From a checkpoint of a small mixture-of-experts model trained on Wikipedia.
Training: a variant of Muon for the experts, 244M tokens, 5212 steps.
Below are experts of layer 6 (counted from 0) of a mixture-of-experts language model. Rows are named router (the router's row for the expert), up (a neuron's input weights, with its number), down (a neuron's output weights, with its number) and show model dimensions 160-239. Each number is 128 + 24 x the weight over its row's rms, rounded and kept within 0 to 255. Numbers have three digits each.
Before each expert's rows: a language model's description of what the expert responds to. This comes from a sample of Wikipedia text that the model never trained on.

# expert 20
What it handles: Common nouns and verbs on infrastructure, transport and use, and "by" after passive verbs, e.g. served by, use, land, airport, rolled.
router:090152154131111135101128137106115157126101147130129124167136110126135161077109138148135097134130124086079111140105122120119124085148150152109130155103195108134137151119089112170162151083116096130167147111113177066144114104135134153127149116
up0:172105141101126117138122116128149111170133141122116153117110158089124186131095163161170129066126156145109137133112107122160134175152099098104098096124111190108139103133111122165098170068165161132133148140153100096141143141114153112145147080
down0:100102152107127129155103151163118142162115132141099130123132108122117133139119112132151106137170118137126077092110107075078122133191139107143117112117135119098152108147114128159097131091127103103154107169137104116115136082147165110128142102
up1:141105099109101153113134134116120144120113126118162164146141107073178127165122092133133153101093136141076127130115114118118161162141134099145108120098144165152129134120131158106132133105094113108122116142127136138143090104122152131089131180
down1:126138159141125116097146133115118136159154138133136076130144056135145091111148131110113132173124096085158160096168124133165115114112140121154107107142107116142124137134104152079109147142122175113097063105148125102140150147089121172132128105
up2:137096115090118154163143086139123157154114135113117148134100131126104117154123119078160157115110099122140115106119126126106101114141113107135106129125129135139119134166105175122124135107142123108146107100139168112130206113107145102142174101
down2:174101123171113142087097171128114175142183105138158142158145110104116121160103125153114126126088109132151144134087132126166095108126134087148167117111179113156115060104160147134134164159119115135178121132166139049125168146128148153152138122
up3:118155125166089137107106152126134127152109150183124139134097150104107111146122127098123141124132122125147088154117115127085130118140155100144169122186132107132136118114116114138146147102170121141132126132120139123161119121128148118098109143
down3:109143092114118152117124090099125116143140121159115154164179123123133128117103135109143142150133184118149138144130122133126126148112139103115159169178134097128136104116134161135129160168149055141130132163125170137148137143145069130084150132
up4:132137139117118112089125124148165148108142120138098158120137149114142108125101098129104108121151144077120104130144145071127164132147122160119097108157099110117160113131159164112159091131160134156140154114094111123126123069142100124121129138
down4:129144176083154122161143126134189158150114164111130161169143088096165189120125126155126121102125121135107092103104106155101126132176147149129122114122160155118059143047103170125146137138110152123079154130164106132163147125119136109108115106
up5:096112104188133133124108114123149126101136113141172151139119138100159111146139047130127136148091107079123134081145161097162161164160167145159150160123118110106067120151115093114146191182152158124155138101108128147146125132110150137144170148
down5:114140126095124119161135164114119161134150119147139145117061152138144163134116117124174077142124119130137126117116092095119088138162161098143138129132137126160108109131172176115138088096123143127135143099140166126125185148099133078112117136

# expert 46
What it handles: Common given names like John, George, Michael, and inner fragments of personal names, such as Laur(en), Benj(am)in, Dav(en)port.
router:089143143147110172108153145125134118108083090139146098164126099081124094115138119177127124092133146090118120084078127148087165152142117142112141124079156127137139088087132143114119134128116083100124149102135165129107111125134157148143171120
up0:144120088155142120151115146170140139106166131107101161165159184160126149135150123135159084157141177137152114158133172142121112141097130145097087154139092158077139126111125126096172105119131085187107132165120145124085139087134125095109150163
down0:131129110071143139104109164092085144139106114084123120123137141151098155092097130148113092187133060114108112122115142116153138128150114121077111130109129122140113129166174165099076138102151134143144123096149137130101156138137119115152149154
up1:144106137115145119126160140086109105117130140107127112114146097141087109102109077166129125118132101132117104159143111144099104134100127123099139096124184104134145114101148145125147114101127155101096125034091104133111130150097170142174115069
down1:132114125115132153127142086141106104127096138130158105127149140148091120143123127107174151110148108064168113139152115152161105110108095126136128083103106107054183112094143153127128123139118186167132101109146142123133150116136124154130110133
up2:140166134134167128115122137127114127120149129104144149132075155108146132129112116122123126124125119182129115149129151136177129112121158132147105126125107156133107131207106132108176166090121103120119100095158157170154095086130114142149107108
down2:123101129139095117135123155107129132127137133140152109174186128169158126119127147114173158103151152098174111130149117123132134157163145132128127097121141090134141103078147138138100113145135122195118151091103130118136134165093164154086169135
up3:126149089135095125137122099123113074123112118116147130110170142158160120128127140096100097125124117119114145128126122125150130131112147082113112100136155154124139114133144162123140066094161146136120106137146133144163152113112125086111133127
down3:140151130148133161148122164129160120116171119143112142150096138103145136103138181146117128148128087098105084129116129122128120155136126153159096103134135131129145139147104148108093159154093099145105139134128163115119101140156160157139123144
up4:121107115131096139084177131116120142147136118154186154151109075136086138164161140162121100126132150104141117105094143160165118119145164118106157102155139130106159130124152175150128146167134109129162174125147128151126084103118114142139133138
down4:109115125154135113146116143131130118119076109109124137115128140115121142115114132052144128141175137122138149138119142114143057104149142138153135138183116106103130131151128134165160169137159117113120129166108120159114113141156132149096117120
up5:148124136159108098113118122148153127070143140120135133096120115141117135179135112106137119098109099121093138111128105128127141167122136125109136128140123176046150113122146097086117109146146158173118155134136128161101147160150147082109121110
down5:119162182132083100098137106099145135114107116107115115106177086131171139120095147124133147146149162140125145119152161085103176143156147130134111123153124122153064169126134093149175165100146120099105126148114120131089119150152081135084114181

# expert 44
What it handles: Word pieces in German, Slavic and Nordic personal names with diacritics, e.g. Wojc-ie-ch, Stef-ana, Jeann-ette, plus "==See also==" headings.
router:104113154156134141108166175084119156089109116116132104135118094098164130107130153179167103115138134081125113110107113169105154118141117154129112123117179118160119071104128146127158134141132084123162123115133107117153112125149117124170139120
up0:137137097132114148152100135130137152116120099149130124137087107131112094135146135132087114110083153147142119143147111110160133131155152092149147095162159098142125092119153096124132109150139114140093124160125143205109128107134101105109160130
down0:169155162125140150148137155132128123069125148175099133106137148131174094154108107099096125164170107127140110140145127123142131113130090132158119113134099083127156132072174141141115193096128140103124110138131129117153127095154140129111138116
up1:151096130175100122148123125168105072105092131088104172089181134145073142151160162107142112124097117141153098126119118156186134168142097125110097106101102162081145106112131164075138156124078139121122152087128140131135136145112104101135112127
down1:104182125123141118139103160133112139130124122135123134116154121083117147136146137126158128089076104106088152120147119169156131119148127140119118159075113113127148127121130157147144137161098136140110086167155128124105130098120161098095146161
up2:151160133098180115114097122135119108128084108138124130132123103098143107121141119145148081129104143117168116116086163139084117101111126128108143082181134152119135123134136131116129135155140129139099145136142119108138119138100122139140117132
down2:137129168098101127179105140117167097114126144140129096101127133146111090122102129142118149123142162138145139132143143138157053171114129114132107140138164142074121131113130114116132122155154088127133110154106148123142102095115142080122108124
up3:137137100163135124147148134127084120116123150119151171113125111125107107137155101120119138153157134113136126169105127113121148068102124126070161114142126160104112100141111144118129156154155137121092135197146127128136118129136172127151121076
down3:124104122120082129050119113148138120101145117148135139171105125146111123126158137161155149163107180164147110124142122077153137105099135150135086149140131137146146109137145108116119161080115085135122120095125093152119149153107128130143150156
up4:162094137103126159109119073120095130138170117159082109099133120141123149144113146100128149136130129131106153121127131121156166121108131089152108134136157157135096122193157091159161126086163137095130116109175130150157130131127111132067124141
down4:105150154180187088104123144107137156173110144135114145092136102152191125112146120115142100137168136135130175170144158152133079086108171122160118132121126136136135118058090104159139105096098142111132122124139152081117144134138128132148102105
up5:114102112146128131140099142155101142169172160150119133108141117138142143140124118120071109115134114109128136159158168096104144149113078135127080125123125129117104130149113103150120128139153112150161112109127094142077129141106116148112146124
down5:128111124126153148113145121097096148112187123101142112148068131083143153144112160081129138115160090084126093154157143139140170135113128137124089146158165132127164129072053072095147112097145115129105136126105089162104130126115122179140130100

# expert 30
What it handles: Words and table cells in sports season reports, such as seed, sent off, returned, League, scored, and zeros in statistics tables.
router:119123144132100147127127178126148184126111161114097117140111128104154120124102142162106128097143125079069126098115129171103104128150093186082152149101143087155107133147108098130147167099115149111124151151154144117110098110139067160144144120
up0:108109139123202156153168135125092149089141113170141131114161092150148139108116122127164116094116142116136183152142132105118072111126156140143115126130162123117178106188132119149134131151131163113102153110129150127081106136135111144139093077
down0:177100126146147162138152083130063111132116113163103151131134118095129110150091110118120148123174121142146165114133109119162105109182098130127157117138130118157080151118140152104109137128128136111113114173129091155142075110124154191095147104
up1:138082149111131120124103121123155135107103127132098160166116114145111117163116147120121156095105140141078164134156122065141128141124153115125146121119102141105153180141104113111146135095184151137151111170157112085117138135161133086142159140
down1:110138158153184084124116072159150133153109120173110060110148173130135126106135135098127149145142127105174128125121134129128129112119112153136138129110125173134149084075150121115100098133088105131107143099118148132075133105138152126112118160
up2:172108142146150113152076140152106126168099148085166118123102097120114133128142150141145132102112138143098149097117117124107133145150105160100139142140117095129111137167110166135130144060145146090116118183148117161136094127133148129129117125
down2:127135124112128094164143128070134119138170081115146162154169087151098114102102080090182121165130158153145119111127098127118127108135109092127117139128125127148121174136144152123121117113101088135126099144141140124095128120134092106113160119
up3:148133132125126121135154156121102122168212141106128129087142143120157135114153153172123153148093170132101097105138141113137095157109124130133122137176136112171103152090153110134117131097151156150091096121135130126120128158105139152129131128
down3:138110109143157135141107135114168140140139160140137090104179133124148146146089151144159147119118148151106168129147149156101102160156127123147095092153153157127156112109077128153156118145135117125137098178170141156120143124100139151112162087
up4:157086118110091107123119143126131136145148159143112148120117106099143157132121126121154132162145160110148123137147137085097112100132133097105071098104154156144168136133128129143105118104128158135102121088119145118129107166118119085127142092
down4:124087148167123152121123061128115132132160170131128103123141105119145171091147134129155091133134091123147127131124115150097104127118112128132152150154165153089096155143156121136157120162148143163131102157140159113121149110091155147118161123
up5:140108118127088123151139143163075163098131126164111130135134121178092157092134134103080111098169096119174117105130121108156102123102099137089117120151089122136124111160127127099139080149117139104152097136135127114073100148117117142158111144
down5:121142190099115154065103143097081139069092118131111110151109149147099153146175117110105166109139134112113108179150134135156106126129139111133193133079132115126127165058147123153119117163116128151120151091095124125147129105110150138127116097

# expert 41
What it handles: Mid-word fragments of surnames and places in sports result tables and lists (R-uther-ford, N-em-ec), plus scores and fight terms (TKO, Loss).
router:111136159125140130127143191103138157143102125120106128124143122105142177123087128169132115105149133084115087108099130151095135102149119181071154142092172123179160126099079110141141158114128124114143130110145099143119109100106127143149162133
up0:151137166175103150154091133139084149113123119129136177159167140156147163119128130123136144100135119126104130119088128096085158088127141121165140085134162114150137157133127124081086167152150111108141152146168069108106164167160179140141130109
down0:054162135159088112073140182116159114143109126108093111118176145162142126118110109119111169126095149132164173126098108114123148161107147093113176121134133127100154103128115166133124162104146149106138119090135140111134119128109130161122098092
up1:151119100128133175097110097086115128124108125115171087140148107143091123101152136127138139142164148100158112141140145161121068120123143132128127140123136151144142148148109146110096133118120138142143137138137112093154127120158128123142104122
down1:133124107136122142183118103097123147151078146162091136099137079136139076083143137113085080131158101135153121156111144097143131149127146121101124129153098086110105124131159167127134125129105168101147075127183102153166123140145157159114150126
up2:161081123154139125115134175187120113103151112129130126096155088108136175088114114099137148103132099165120124168106159115130135097131138147103130117132086171129087112137136163102150162127126136106091147122119124114165123139149127136141086144
down2:128111150100126144125161113140121134177129133172126137131065142135145130172143178125107131088087169142131148112160138127142124145145120098101101145104132068115123123158133139137074122136134100105176110117088145134147114139096145142157120144
up3:137147138102135144135116145138159146146177152124091152087124134138099160138091123097093125115152105124140141174138124110161116129125136116124167162142131174119113125123107147140129097123115145168118126181093123149156163168147097118094116113
down3:143097094125078133114126111101146147105128146153085143125162104127118092101067147154142138113116117150077114135148158124126161130138124130116142141105106154163129121119088143162135124136127107143126141145134110184134115111168110145164114086
up4:116077114118119181091107110109095088094159127085087137077138144140128135121109119121121119158126111138123111185090103140174148132147151087098128140144178126102083147154124166138122158123136090145133102110136107127150171110153148108139144121
down4:143141122158128118125163147100121174113137151123111168084157128154121108122092134189117163119099078139110110172157144113178148135120102090110118091151148141136111121166164089141125098145143093114106170149121117155138114141167120152104123119
up5:124126165122139139086153127150111107159121093159126176123091148146111163118136149094155116122146110132149151109098179097100112133144086094124078082129108104143105121124111172092144128172142177147156134102128104131126103158138153180118101126
down5:100111126093150141174110100128134103128155156119164070125078159121095127124165153195104165084146156091138150073119108126154160097144154120149083167123077122128131144124103156117171153145115110127125154137088160072144152138115099134092099136

# expert 24
What it handles: Inner pieces and stems of scientific and technical words, such as mitoch-ond-rial, super-ox-ide, pro-ce-eds, ge-ographic, mac-ro.
router:106170134141099137097180105129088119114080157125138103160093122104136107114117096167165143114127148103102086151125146143098133129166172125144165126104149120141081140094134135149129145155096115097125147131110161079146139095156146162147146130
up0:137139124108102151148139151109127155153119124167152127144107129109129137132127146105106120137098126107126132115156162076092115069129112107129169135155159114148122118186105117143137137127174107107152148126105141127099117145134089155098097142
down0:170092080113125123145132162110124132115152143149134115106086116148076139116120125156142145112139088141151139118150136101156152101129160131135103131128096117090162129145148111124139149131137121132133109132161114100105129142093125105141155141
up1:147096139140143115119122138097131133165156126121121213116100093150081144135113166124152122164129132098148154108178124152149137155125179090079094151131108172131114137155146107145151109137159146127124110103088124136137120115127145098098115152
down1:107125142165144156136146117141164130132105165120154169146116116114093135141138134112142133149090123125144118124113149125087129105099136116121133095141082112097160124136176075139125135137152137173128140099120156181110115137126115184137129127
up2:144140072182132158142147109112137123062124110124087098124108140146129096140126113148144102122131134126126144138120172177103129144181146095118153076105106166121127168141085156120141147165113149131102105172082136164141094105156157149153124086
down2:121062149103178101129083137120095131148127140154130146099144125152155145123091099077080115130157152129131126099115107125123127127116143133111174121111102147136143146131135143143126126125130144091113144134126157120125161103112127104105093093
up3:155124111127084141154119111125089111126091131159133137136146143136131164099129151140063130140120134153144089119134131141166113121160131148145119150181129156176115121156143106140114157136112140140131156174134137121152158153117141094118086115
down3:124154143130126153121138180120114121104147111179078158129131121162151123135130162127118119166133079130130124142168120132092097126121117148103115123118179096186082119102122153117139135129111140086129147133129128126149117172147137149154107119
up4:127152097171164153124129127094128168132144089134138152145141137149154089157136105107153139157107132112138153099109142102080154124116148155159104071131151135110108128120112126115128101166072088138125110151149116122193151115153142133159110132
down4:085158099116134180115137112140117145144125139092124200084131070127128122108088140125153128131121146123122141144103119136078092136170116145130155130133149161136131130137094172124135095150150165127130138145143137132130080076158114118117122147
up5:131133105123131143141147108134105142111110108175145136115149130164133142153115115118086120155119119136123138156089148122135153116120093089109097158153140134121130160143143136108156154123147120144085104124138127134095160159115185142136075096
down5:102135168172145088090114126116124164139096128136123131074114155112146160100114103135122118101147117100097111138126122134140139128076111101102093151113131147134137117130115165138142165105144131137101134102193074151078105150112110165139159151

# expert 28
What it handles: Descriptive nouns in species articles and infobox bullets, such as specific (name), genus, species, and • before Total or Official.
router:096123183116124143120138114139080148093094149095105112154087125096154105081121159172143150093173158101121104119128126138091138120137116135162147128099153101132123137117116131157138158128091073130138134111109142087125113144113158157111152096
up0:142136142160096148109165138112150184115122135145091172073121147166099112141122092127126133119113127128169149149104185119162145123144101140112112154111118128058101137123128157126161128165108108129140157168134150164147110135108137094107174109
down0:118132128125115097132141126098146132125107141164132128133134147123124108067142165128115166113133134130102089111141099116139102101111154131131125128108120120118132110140130133139146122121116120118117118100101108165145095121106115151083108154
up1:131110133160118117130153151128138172163129182121101102147136161118116144124101135144078129125108119144097109114154114112099126127132153122122100080120116196122112159170125071135154139148095162083101150106124116111119099139108193147116153095
down1:124103157154136131107135122111143105125107115091140144124114128076147096108129116144147151135159136109131104123146126092099140154166109097079129098170136133104093110122134109106144150131138107067131116121117090089103132146116170184176154125
up2:096108148095136103105145169148103144140094171111183099168119146130118121109136122113061120119130130125121167108130135130186138172154117126142138121129085116103134177111117116127139119162154117170169111132124162098095151129163155133156121146
down2:135129097131161146156146130144090118157145109126061152112141081140191146176107112090133108104086089162141134130149124129103122087153097102131099162107152162155118125129086138161142122098141112084102151144161129132164087102130098090138128127
up3:088188143144153145094147110149108105102116142117150105107098122146131117111170121140125091101136131116158145134124129144123105153116157110091129119134142138135132166093117159127123138122130142131116156114111117139101188089090129160145162110
down3:113149119111104101090160162148168104136090125143107153120092136111168162170134098145160140150105095095150084127106124162120123148119122144107125142113143156104122116132158099088149128125128119107140143080121167117159126140115112127144111127
up4:104121091110129105129102096147126106116151119123149109097120121127112110126142138138129128124147152146160133133161116121123117121152098141137156111131116117089174105148181163124091069122128114114132112127091133177120129183138163103138148111
down4:150159173169100120104156120146109133160148141142114130122147124144132132139143138140105080114115117120112150136117146130169126146086106128075107127149118099156129157132126110118102119163145160181091166137105095058126084126124118142172156134
up5:158171122168068107106148110121099110101108142094101117082123106115130139125145106166107175107107142121120100145160134153146095121100148146138130144136137128108079133127153133134097105159130139142127149134153136148162123115069138121103121102
down5:117185122176144120131149109179120115144132141085130105096145110095157124104088103158074193136094117105097107119095075161104095114092145138145155120128120160120108165148157118125140105131114092142119175122139128152115137079112113126106112151

# expert 47
What it handles: Inner and final pieces of ordinary English words in prose (stat-u-ette, leg-it-imate, openn-ess), plus nouns like story, mission, rival.
router:106147166120167149118167117107114150110120125103106112133102100130109119115127111201154106106126142110109133077125104118118153122168136121168139133117141130113100129077080126122111150148113085133114143092127153089107134106103159147111132131
up0:146095085089082108120086106077127136170112113114129145129151112100163143117119199079163153138126160120110114113121147108132106178144145154125170145106119166112143159129106112113111122100125084093124090142136122132123164156137122142121163083
down0:116129110103108149089120148119141159116165098113130114158156141113150121166180118156127113176100141123149092115147118116161173098121079136113125098149132157127143118069134121119121138113151105140116116114139131162113136090121098148105150115
up1:115158115110142122103142172106105104108139139114108163110154145097117109095066126113105121133115096118130123111115155135151138115096123108177152117108107092172147127127125106140113133135113141094107116111137088122130166136125087141132196154
down1:125136145119199142084140172100093112136116109167132112108125169157115086091107117079160150158124114136111194164087144117119100070104125077115116138121143127148149149122114122133128119109139134136069137111128102104118116145137116157143165104
up2:124133111100102094123167165101107116130121118142081117161153121125131119135144115143109090131128097139129172102153100084174127110129142159157068123132134130146123109129151156143149124138132113125115087108122142112100134104169085133174171155
down2:105104138138128112173114128132119146149144146111122159151100117115134139147188166095096098117163111092192085111139135111133141129102103108080130145139135132096142138131106136126123140090118130094128163140088147128099093152121132131117110126
up3:084134081106108114132152100115131165116154087130114135156112120116126101149132109133150112127099176144140114127156106117062102074166121134086125131147139133094094136120136105141061111120149110144125118154118118174109138113121117170164126096
down3:138130131104138136107126104160154131118109112130156116154117141138099123151093142106129119160127104132150093127105159139147119120124101125136136127101137134111162128161101158130108118106136141095141133121104118155115105145112118080142117131
up4:092092140147120105128109151117096116154116120111106111146146154130127130128109120108139108107153097139117106129147121124148096128121141138146166138132079131120094169140105132097134109086085124116128137132142113100161134130115134153134163122
down4:122141117117119135112139084143142152149134129173157110127132156132115094109185137133088146109090154147114119115143136126128159135100115153145117115108131118138091129177118171183138112130103092106156098145151094130127112161145137117131128130
up5:106107145148089130170091087145148175134129140137145143171124070115143086101131091152152114098140139133145112127108159105144171124116147112144149116159135147156163125089113141152161157176169118107111135125110142093145104138121163161110123139
down5:122141155127148139127120095121115100118159129104127110138108115119161133096119108062136153135110157136160133110119101121083117136106148108111168116095130159108144131150135145146120123118122171177143123114120101099107145096137085120108105124

# expert 45
What it handles: Nouns like University, School, Road, Park and species, plus census-prose words such as years, married and African after percentages.
router:089160161129119133096165153122138155148103143116128104154128115113155155079138106177118100109151149099099112120160132158105120099156120155112185165108158120176137144090096104171120142094105108098127183119122142088116103096137126154114151110
up0:145151106161110107162073096180107109145141126149104122156143115150104086129133126142118145148137151137198093149147148152121077166132139126091146165107154131145115117166110124167140096070101133108108135119143129131140160138106077140097140098
down0:093112154142179124068110134121127130117145155133130121129126135140172127155106142119130133129113135148087105103126138135097157140132155140120112148145141170136125118172163101105125129118118131132136133127098114124099111159124108109134102206
up1:107134132116112125159129167122156138129123159161129183143148080099099176161140132119134165107113118177169121113158151116142137094138101090143089134123098147127155114206169140159106136150117164138115145093085140176158145131094120116119114090
down1:134090095116166123110137092163118171161154097086146108117130095112146118104120148093137114130132125058128076143088123131175109109120195129116122116102078143155157108096160114087100167113134085129091162103150115131118095123147095158147114156
up2:131124107124150129150093138145114135186147133178113149122124174101085120139154102099177159127110134144148115104131135137126138107098082119128115141129086141132153127099126140136116102128137098110082150127119138110082133110123122115103124127
down2:139115152113114160110142094141120117134131113127102118163109081187120180108113093089129087138155099084109110152131159103140175164153154136106161157138154080129152126173169114135117177068141131097142149116112148090114093113097140128130123143
up3:099139103130114078122109099080114077121137152142138121138162136184131104133099094104089156155108099112124117126117129121128120070150122094083156139111136142141184121153119111111130089100112119131106112122154157151130117112144109111078115150
down3:064151101198139113112144118151143084136096151110138103090136115141124080125121138148111123127130134113118137132102139138160154132089117129124182105154145106120147136122102133150126161101151115116163136101090163095184115175145144111134127123
up4:109140158149194127099081127138140113130106147125131084142150119130156157148142124137134101133068187149133135115139119130104093087096112128130093120115115148155125138133123105139154146157141121130113175141108148115144130158133133062119164114
down4:139208107120110147096110133135116153138191136106111186116114139109125113090102097099116133108133123125117081087101113138108140147123141155106114117144119096109124158172122125147140149097122164111109110106119129134141114067127123146149097126
up5:079136142113143116153125091104123110132106127156153108136084153090136135082131128109124114143120174146148140137149118126133076109140126155128136111091121133120175163154160112125162105115175115139131139095127147141115144135124133140103138110
down5:178118127125112125117127127114151161126122105133125124159137113135126146130140135118193139132123122142112164134137108106140169152111169097146140117185125128181113121146100174140088160079139208130115123100171098147115122111105118109143104131

# expert 29
What it handles: Words and symbols in mathematical, scientific or Japanese-script text: of in formulas, LaTeX braces, katakana bytes, coordinate marks.
router:065110164103133168106153116151134134115100160105125132121108106156149140074125138163133140110135112113110111147143126170090139118163138150156129152107175088136101117116112097165154142110126084110154109091090141096099112110125099159151148128
up0:132104121141143100123134124153124087119152141111142143129176144131133133146105151103115138137104149133106159111121122092137117118128082134117141131143122110105125167126159071122162179115148124132137115104104119141091110146127104105171136137
down0:089139137111163100123110133125083112114077113114107116160080150188116113183139113165138124113104131160111115159129147142090128171124096130112134176072154110129110125136124089146154106126151114119112121144117163105141180089142158127088169100
up1:099157108122073127124159114078101121084141125106141132133135175110120124118103104149140197125102138086177133134121109118095144136131167163166130139151133116115111090128072106115125157119140147137113101101136115140113098136129176127081140097
down1:137152174154113154139154145099099088140163148113140168086133167114137124099090150162155110108140109093139127124148131122092112179142117094135160138148139125115165111161110130122126098155138135100158138097128131110079140168141078144131084152
up2:111154157115174157101159095087142061150087127137191150121170181123152113134116103162082108124121145114137151144130146127119136067096123119160151114125112145135167122149097108122132128118063160134083127135133131156111143146107117071130164113
down2:173156150127099130124113163108164153151118158149147108171153152129163095113141141149113140126136154144107131156171151131098085136146118104118081133083140139111091115113123154163085109084180117126123130132136164092149143164131156111155155102
up3:171105140133141155115156136158166104155139140138121144147144177125119139132071116088136125094143125164099193100127160115087127090147109115120122118154120117116142158183163146120112137118140142134105130116133118165108126138156105131123138147
down3:109124150118116110095076089143125144056115139133118100096098122090091113106176128129141129160107159130162069138128138128158122092138126143104134093099145136122156114128110141137101134109088116107143108161111156105160159116083117138098105102
up4:128109112098134087123125102154076155138110144103132127172128074112135137152170135128107116142124126116133190130132102095107136122138136102098153101113180116099161126125121125063124084098139127109131105132127126140086106158113130099087141076
down4:123107153130111148158120105122149074193094174135130137116155171164103174117117111107137119180131188137098126122122127115150143106128073117146160127168132085135090098164068126092105143120148123160137121122148174157122146124121119140086132142
up5:146091137143121076095112147120141164117150111152133152151122101137123117138133121069143112143104125146142140147173130138109102179151147186125082150107078148090154099125129153090144129107164130112142155109188123138146176116108093091107141155
down5:159126103134162117097160172107131066138169134147129158097135157135176102135097161148161115109154115173127099122145128159153130128124106150162119087134141142118112135141150106118123107156133139089088089147135150131167130140128106118122143077

# expert 32
What it handles: Second piece of English words after prefixes like re-, dis-, con-, in-, before suffixes, e.g. inc-omp-arable, dis-reg-arding, trans-pl-anted.
router:099164127124120110088170116131107123116087127080126098144094114112143096127151074122127118126128088110104104112132132147103138149161166163151161116107125123136067097085106154148118152129109108097121149146143173125106124093131116181142143125
up0:104157107160119089158139121163137114134120158081126151146114147144154113135091129092130126130124127200143128156132165104137132165124143143125149109152162126089150106126151147161102128128159129176161130153142138106169115156154140118118131149
down0:125090125143111135117107152143147133097127131158106085108137155106125175138120093116088136128149110152142124165138125144126180124143147151106159164126120149141121130126113136123122086123109147161119151148104111126113134117147084082133176081
up1:118129096098130127151151117114085117104103180141167116121141104134132136118140150122133115099108150130127125118148111112127113106155143110135119129174120125126119153090140170144104123107107079135130122184132123109134174190127132112117075114
down1:151094130084169132127139108093095138132106170162133160145112134130123146137102160101131156125117151114121153159114160143140130171127160100100124124113116117114099088118117137127154092158133125102077139100117177093125083127159139116130119138
up2:124126154109162145115092127095156100156122115168113118122104158120133126171122121119139136109119156160107124101116095100144097138127108158114127119110141122108126131103128131115153093167135090136160083129086124110127113146123165130149142151
down2:152132105112152125138119137160159130117119141125168097146160111089157093105110079098148158116165156116147067134131122148130118127144119130136120164123071088138122096147111146095148106135108137172112141142099079155123121112088114106127145114
up3:138132105148077151117140110125111105125134080129126145111139161173175157126129117130115139096103135116090129108092141140105113135116149126118125113118126121151158129094137190108147115149127126129090120095113118122120189066079109142177150102
down3:173162136154123130150134171096127141128112144127113098134087121167121164154131102074157111126182112147184134150123113120114105132102105137112088145109143150108101125114147157148098119122115145097135149112125121089123093108125100095110113119
up4:169135117093094154097097129136131095125142102121100116058141101113167140140142093134127089089172097079120114132140113110137128139110106098119142132143109107135135138122168160140134137114135163151151131163106096143096128103108116132080140111
down4:118120128116147137153125163161107138121158137141111088131144122179124121121119133130126142121153157149132109141125126134112124118139137150132084167124117137156170133099114112147126191161153100128106125128099100133081126130129169148087128159
up5:158131090145112100105119141151089127117140104160097148103145133153133121149117138082086104094136107129115144110116136137166120114131143117077124149136114135103124117154157167137083081116094112114132115153136166135128112151125132086092161099
down5:143107116134123119135124135102120126160118116104126139132136140171116154171104135126127104113133138100095109110124122111144132131069147152172186121094100136171112157140158135140146139147155130143120125112116100119122124154097131109147135117